Experts of a small language model: 32 SwiGLU neurons an expert.
Below are experts of layer 3 (counted from 0) of a mixture-of-experts language model. Rows are named router (the router's row for the expert), gate (a neuron's input weights, with its number), up (a neuron's input weights, with its number), down (a neuron's output weights, with its number) and show model dimensions 0-95. Each number is 50 + 15 x the weight over its row's rms, rounded and kept within 0 to 99.
Before each expert's rows: a language model's description of what the expert responds to. This comes from a sample of Wikipedia text that the model never trained on.

# expert 5
Description: Opening pieces of longer words such as dem-anding, dem-olished and ap-, ab-, comm-, plus count words like 000, million, number, four.
router:51 38 36 66 62 53 55 53 39 47 71 31 08 48 56 61 56 56 36 58 24 68 53 33 35 33 76 58 41 15 81 36 70 77 44 37 48 49 43 45 81 24 44 33 48 43 48 59 29 68 34 42 51 68 82 40 63 70 52 48 35 64 57 46 57 44 56 84 47 43 53 42 56 53 35 43 41 62 28 72 53 83 42 46 50 54 27 70 44 46 60 48 59 50 37 48
gate3:48 66 41 66 61 37 45 48 32 45 45 41 59 68 60 27 27 29 63 38 57 57 47 51 47 37 65 59 55 52 59 34 55 34 66 44 50 55 52 35 64 66 72 27 44 55 71 49 44 57 60 73 50 42 68 54 28 78 89 61 53 56 50 68 32 38 34 45 67 09 47 51 71 85 28 60 84 49 36 31 40 18 45 51 41 75 58 55 36 31 63 37 61 54 59 42
up3:42 77 18 68 29 47 59 65 43 81 37 65 57 56 54 53 46 63 42 38 23 51 55 64 32 29 59 44 48 40 35 21 63 48 44 35 54 43 46 64 59 42 53 39 29 56 61 45 36 35 56 40 50 44 67 36 68 81 33 45 51 32 47 50 34 52 41 61 35 65 84 47 23 44 53 30 69 33 61 83 25 78 70 50 65 33 58 30 67 32 46 45 34 55 60 64
down3:68 43 80 70 65 44 29 44 43 49 50 29 35 41 36 43 63 65 50 35 94 58 54 55 56 29 27 36 61 72 45 61 43 37 42 58 40 66 49 24 82 53 64 48 36 62 45 36 58 52 56 37 42 73 32 25 33 30 61 40 39 58 52 37 37 56 46 27 57 42 66 65 43 46 26 65 68 47 59 43 52 32 68 59 24 29 72 51 77 51 60 65 44 77 71 44
gate4:44 51 73 28 38 51 60 44 69 70 36 60 50 44 35 66 38 74 29 24 79 25 27 40 62 76 55 49 38 49 49 57 50 57 66 39 33 29 34 57 52 69 84 74 44 34 43 59 68 52 51 42 50 55 50 48 22 52 34 72 39 58 40 70 68 48 43 28 45 40 53 62 12 52 41 30 46 39 26 54 54 46 28 57 49 65 63 33 36 45 50 34 50 18 68 34
up4:65 64 36 73 40 70 24 18 46 60 50 57 41 35 33 53 32 46 38 37 29 44 76 48 35 53 34 45 65 45 33 29 68 48 26 69 56 32 40 42 74 50 58 45 28 65 49 53 50 35 68 33 61 66 43 57 43 52 69 74 70 55 48 45 09 33 60 47 60 58 45 64 53 51 61 56 68 74 43 91 64 63 32 45 39 42 55 51 52 16 27 44 37 58 53 53
down4:58 39 45 26 68 62 90 20 76 37 38 62 53 34 59 40 47 38 33 58 36 38 61 36 42 46 92 54 44 39 62 47 52 49 75 54 63 44 63 44 63 54 39 63 42 47 54 50 88 76 36 43 32 40 79 34 38 59 57 56 57 45 37 32 50 46 57 36 48 56 71 38 34 54 68 54 74 33 54 41 37 67 35 50 56 64 36 04 39 35 41 53 62 63 48 59
gate5:54 83 54 44 62 31 42 49 53 20 37 52 65 49 36 48 27 71 63 26 50 44 59 31 71 76 61 70 28 52 59 53 46 46 40 24 34 45 43 26 51 46 48 23 65 45 41 66 31 50 48 61 28 66 36 49 43 70 43 52 65 68 39 58 56 70 52 49 61 33 13 63 34 46 58 85 42 56 56 28 53 26 38 44 47 66 56 54 47 41 25 61 69 53 13 40
up5:40 72 49 61 52 62 57 58 45 58 47 52 50 43 52 21 50 68 61 59 62 38 89 26 57 77 60 51 23 55 67 50 36 50 53 41 42 33 21 53 67 57 21 51 44 53 73 59 26 49 53 63 32 26 50 52 69 40 67 50 45 57 34 41 64 57 70 53 35 55 23 46 42 56 55 68 84 38 54 37 09 21 62 47 52 51 37 72 67 44 27 55 67 46 27 44
down5:37 51 41 60 62 40 26 40 61 75 54 27 55 57 75 28 57 50 66 65 68 59 28 44 45 57 44 56 35 69 68 68 86 35 25 72 52 31 60 42 58 63 51 39 63 40 48 61 76 39 41 63 31 33 61 39 61 52 45 56 55 54 72 66 63 54 35 42 75 84 18 43 34 65 48 30 48 51 24 45 47 69 51 27 26 56 47 60 31 43 29 38 28 49 35 53
gate6:58 38 54 46 72 23 37 50 57 39 74 55 68 43 67 68 34 60 52 55 42 48 34 50 31 57 75 67 61 68 42 65 49 41 33 46 40 67 31 55 61 35 52 33 68 37 58 86 48 44 65 58 32 59 46 86 57 44 38 62 37 43 80 41 81 35 40 43 59 51 54 37 44 56 38 55 39 81 26 29 51 27 43 55 67 74 63 69 33 37 60 78 39 28 35 40
up6:49 40 63 51 58 56 21 68 32 45 66 53 74 47 56 68 63 63 44 65 50 67 15 51 39 40 75 41 30 58 60 53 37 55 35 44 46 69 41 73 72 26 32 32 73 57 58 34 53 27 42 67 50 50 48 58 70 42 53 76 20 43 30 49 32 49 73 26 52 45 51 73 51 69 38 73 62 75 44 31 52 48 29 46 54 55 41 80 33 58 40 56 29 35 76 53
down6:36 34 58 29 67 55 40 76 25 52 62 44 63 50 55 23 49 53 39 44 75 52 54 39 47 34 53 36 38 55 28 71 55 70 60 55 33 71 50 47 80 27 55 57 32 45 45 73 38 41 83 73 48 67 50 78 91 45 41 78 41 50 40 48 55 57 41 69 45 48 47 36 28 54 37 35 48 58 39 53 59 41 27 49 58 68 63 67 36 43 38 40 86 25 38 43
gate7:36 43 51 44 38 60 25 73 25 46 21 57 46 24 68 50 65 51 35 46 48 41 48 49 44 43 80 52 36 37 47 75 50 41 46 39 69 79 51 56 20 56 59 68 41 66 34 68 36 44 55 59 15 51 55 36 49 34 43 68 64 42 64 49 61 85 58 57 45 57 64 50 23 38 47 67 83 49 53 58 48 48 62 59 62 30 67 42 87 42 26 30 35 64 62 46
up7:18 57 43 38 48 40 48 44 74 75 60 62 52 52 49 16 52 59 68 47 35 44 36 60 50 54 47 30 44 48 67 70 52 58 59 57 38 44 24 46 45 65 57 14 31 45 54 64 43 70 65 44 64 41 37 63 34 54 42 40 49 45 51 56 59 39 45 64 54 54 16 24 62 32 42 45 44 67 82 41 39 26 46 62 43 89 33 63 45 76 61 40 94 40 37 56
down7:27 48 55 41 31 34 47 74 55 37 60 57 65 38 39 62 48 78 52 80 56 49 35 36 74 37 58 57 56 50 57 17 51 58 65 40 47 42 15 74 43 47 58 53 62 38 05 19 78 61 74 43 57 61 47 60 68 51 54 72 41 24 53 27 54 48 52 48 76 44 71 54 34 67 55 43 33 40 38 60 50 16 45 60 48 65 43 48 52 64 38 59 50 36 68 50